{"n_layer": 15, "d_model": 256, "n_experts": 64, "experts_per_token": 4, "d_expert": 80, "d_shared_expert": 0, "activation": "clamped_swiglu", "moe_layers": [0, 1, 2, 3, 4, 5, 6, 7, 8, 9, 10, 11, 12, 13, 14], "router_score": "softmax", "normalize_top_k": true, "routed_scale": 1.0, "balance_loss": 0.000121, "balance_bias": true, "router_z_loss": 0.0001, "n_groups": 8, "groups_per_token": 2, "init_std_router": 0.0114, "lr_router": 0.00123, "vocab_size": 8192, "norm": "rmsnorm", "norm_eps": 1e-05, "tie_embeddings": false, "optimizer": "laprop", "lr": 0.000988, "beta1": 0.9, "beta2": 0.98, "grad_clip": 1.0, "batch_tokens": [32768, 65536], "seq_len": 512, "train_tokens": 350700000, "steps": 7658, "dataset": "wikipedia_en"}
Below are experts of layer 5 (counted from 0) of a mixture-of-experts language model. Rows are named router (the router's row for the expert), down (a neuron's output weights, with its number) and show model dimensions 0-127. Each number is 500 + 50 x the weight over its row's rms, rounded and kept within 0 to 999. Numbers have three digits each.
After each expert's rows: "raises" lists some tokens whose logits its average output raises strongly, later layers aside. This comes from a sample of Wikipedia text that the model never trained on.

# expert 15
router:490453562392550595427555492521488478460412564480486521453472469495493454461518536505496502480615378431612506544491454447508462552492521493451464484576428450515565445497548525420511434498496443520493472482395629519553601548519516456463485582517498549550473567541503578629548463465560484443493561504444377587479505614533548502537466549562526483608506508517427507570522497529475461571490
down2:450503534410599460540473482465522587567520499478523475602467481475512452544472399538448536526498595455527512481469471508460615538455422473484559558592477556598434555567479470510359504461562516458485478464527468552495490493464536453499585499539471426508538481505555499407527430531445528500493524488550588494505491516454496465568603395487525537494505547608464479491518545626497486473444
raises: " In", "\n", " They"

# expert 46
router:512447551483538471497470573420454531533447579397524509532537499616482567414425502522490467529574341486435501540527507479477427572547495502470453440546479493525520415513576483460466473516457466449416425613490528489554471560493473559429453546450441533487422537474441535568552607466517576437482547525533479666441478604549413448517496619581541497592521519501466493528472511554532483491499
down0:482520542566500567539492426406456482550502467480437500463415475525475520364444455529534516539543570373476402438495371532519456518474483477594494553528538519572509526552524499525392518601486409555425509445493490524496475479438448529480553514556591484503516537530512405433562508556476536455566536610477549472485510439499467429556505576542505476476584565600481539480544437546548489457500
raises: " and", ",", " of", " in", ".", ":"

# expert 50
router:511446495498555458427518491488455553505449560466454537486579434535450572491424535527530491556556428478518449544526511451428531486552471455497462401538459509575533446510575536392472468520431472479522415527469523503578572577628543494460472497444466451566495529505497567561517509426535569427537465649465382575434504523545514453508459614514491492485485494497485482482429551446513490620480
down16:492474544431567507493430442487492507528531570480565561507490485653522556543458465462498495471543428480499426418514515502573456573428466527495485563496481474496513563539559496480531406507475479479402534583497545471530436457538549509552591479502515522579507484446549561538532552462476565455530520433575491362469504447539460567481493457566583430404528440501479367387515474517514494522482
raises: ",", ".", " and", " "

# expert 62
router:490490466511583535482458541507439556488432551448544462477528354515527517549440519492479541519555483451475554564485549439496503483599466491462464488518493579535441465484534527449515457516493471442448422588478557550571515608618502582455494540395430442555411616569508445573576531418507568420465533578478470665495487520461506488564357610483502479640427474469478453527508513520469544558525
down0:501447540413523454434501542647581533546507502512563439486511538608457556569507501541462446446502651488501515552464577436511518404503486519450517520485516552479476435458545580463550484539417447511502509504470494585490556364513525473490436529517527489510504454525443442524519539499513482546457505462592546458525506453521499515471477466506532549492546466577471480445531575568488529491507
raises: "lie", "rent", "re"

# expert 7
router:526410611491538529486509532509468470464414553469490546513470428548487551478412465495517537507578446400528514527532496491474549515525421491481414489618488563533465457558554572404487420459501514516449412582532502514528564580593491511519508549513469500468429549553512483476518476455520564386438481600518535625453420532505506453559447611568558518566469526448509489641445596581455481553510
down0:532513478542619503502522510573496515470511498589461529450481509484434545560514488522510443501526656538495458477607492575474587540373488449576471502585528480541529482425550441520464501448486512468485518531446462516471485256474472470531488551478429466521473505458524438404436488511550506572475482544452421509517427472536516579490571477513522455407482526575531511446480437471489592474526
raises: " ", ".", " (", ",", " in", " the"

# expert 57
router:493442505492495579542537526514451503428437559483546484447575446566528500485416469524555430516542459493549514458552487480468539516542530412512418493530498559488577383553543508491506461512506414435484458506493601596535505613589491522423524520435460484516466554596489481576568572512492564401426478524533380572488436500506558511559441612401446443561407480531505495558485526503506428571473
down0:589522540485503508560436466521492496422547562488577477423535464572502513502384456509430497442455435464536555578485459596456396563463430554460543462545421472544533429552570522392517543488503533534604486502459561442548498535561488555486546459437465458551602483510461496652489548523478519441535586570469493472499411491604578469442501543530554520518538507492629429560547552497532540485487
raises: "ed", "s", "m", "ly"

# expert 35
router:513541567452611508482483508480445539534441569472521529542566433550487437473473584446452555557596382390511553516624491408496465466488452453542449481493513475519499415589557442489496504544448466471456438610501553562581538582535470552507523517429438521603421577554529522528537577441507534457469505422494454544442553577481497449532448508514518477507329514523482488578465486538515516546521
down0:571549402515568493529599455475463434409550559475485508494506558466551567459474416520572480486570427429537540556396487511560395505549505519507441555525560346529514488433472409335485430540434477527516449420529441434516526542491432544561573484440458499524538444515491462415576551500433468382531494532533516514537510467506484426452529475565492506525561493471496567434500500466419567447461
raises: "-", " ", ",", "s", " (", " in"

# expert 63
router:492472474465480471429436540406435547494472617374497514439547485562501561533444532401397554460555446498546592498565550492556520452488424412473477518522510451511546503549507464537476559484486485536473432562445540531497438605504529525495494494483418504578463504585511512483545546477500539473442475609545536587495403575474542432550393578465466515502507479430476447547397512505503439499487
down0:378415512512425543573490549477481466477544456607518494426602428520535444538570510486483391482597531535465526521540509455490515485524529502500600614445455481569551461540484562563537532498474467641525494530469553447453463542482551407444553540493578541500543488415517487486557561441533591488521587469478467451550551510451475471473530576465526543501546507475512477577457535492481516576521
raises: " ", ",", ".", ":", " and"

# expert 39
router:496526508442460485475459476464429489519382563443477524525533480553556509470465450470520497499545408509518499526568454432573485443461468429477443446533419509540587494540552592452490460496445544501470518629492626546556508563538474483497486603553420520526503589566392522531567529521499546342543495507491505573438513521446517447582544508533526454552565516514510429489470487472509540558558
down0:517405453545494569488538455576527494477485511505569461511516514499398516501442482487441505467510533520554567553522542516367511522622486448499513615564558508489559496453526536431478490500483572444493471509479421385463596494426502493465530413445558520462535449463485388486513386553503556612469484571515519452554494528521504465519514492463529470481470434488503515554558594578420455436510
raises: ".", ",", ":", " |"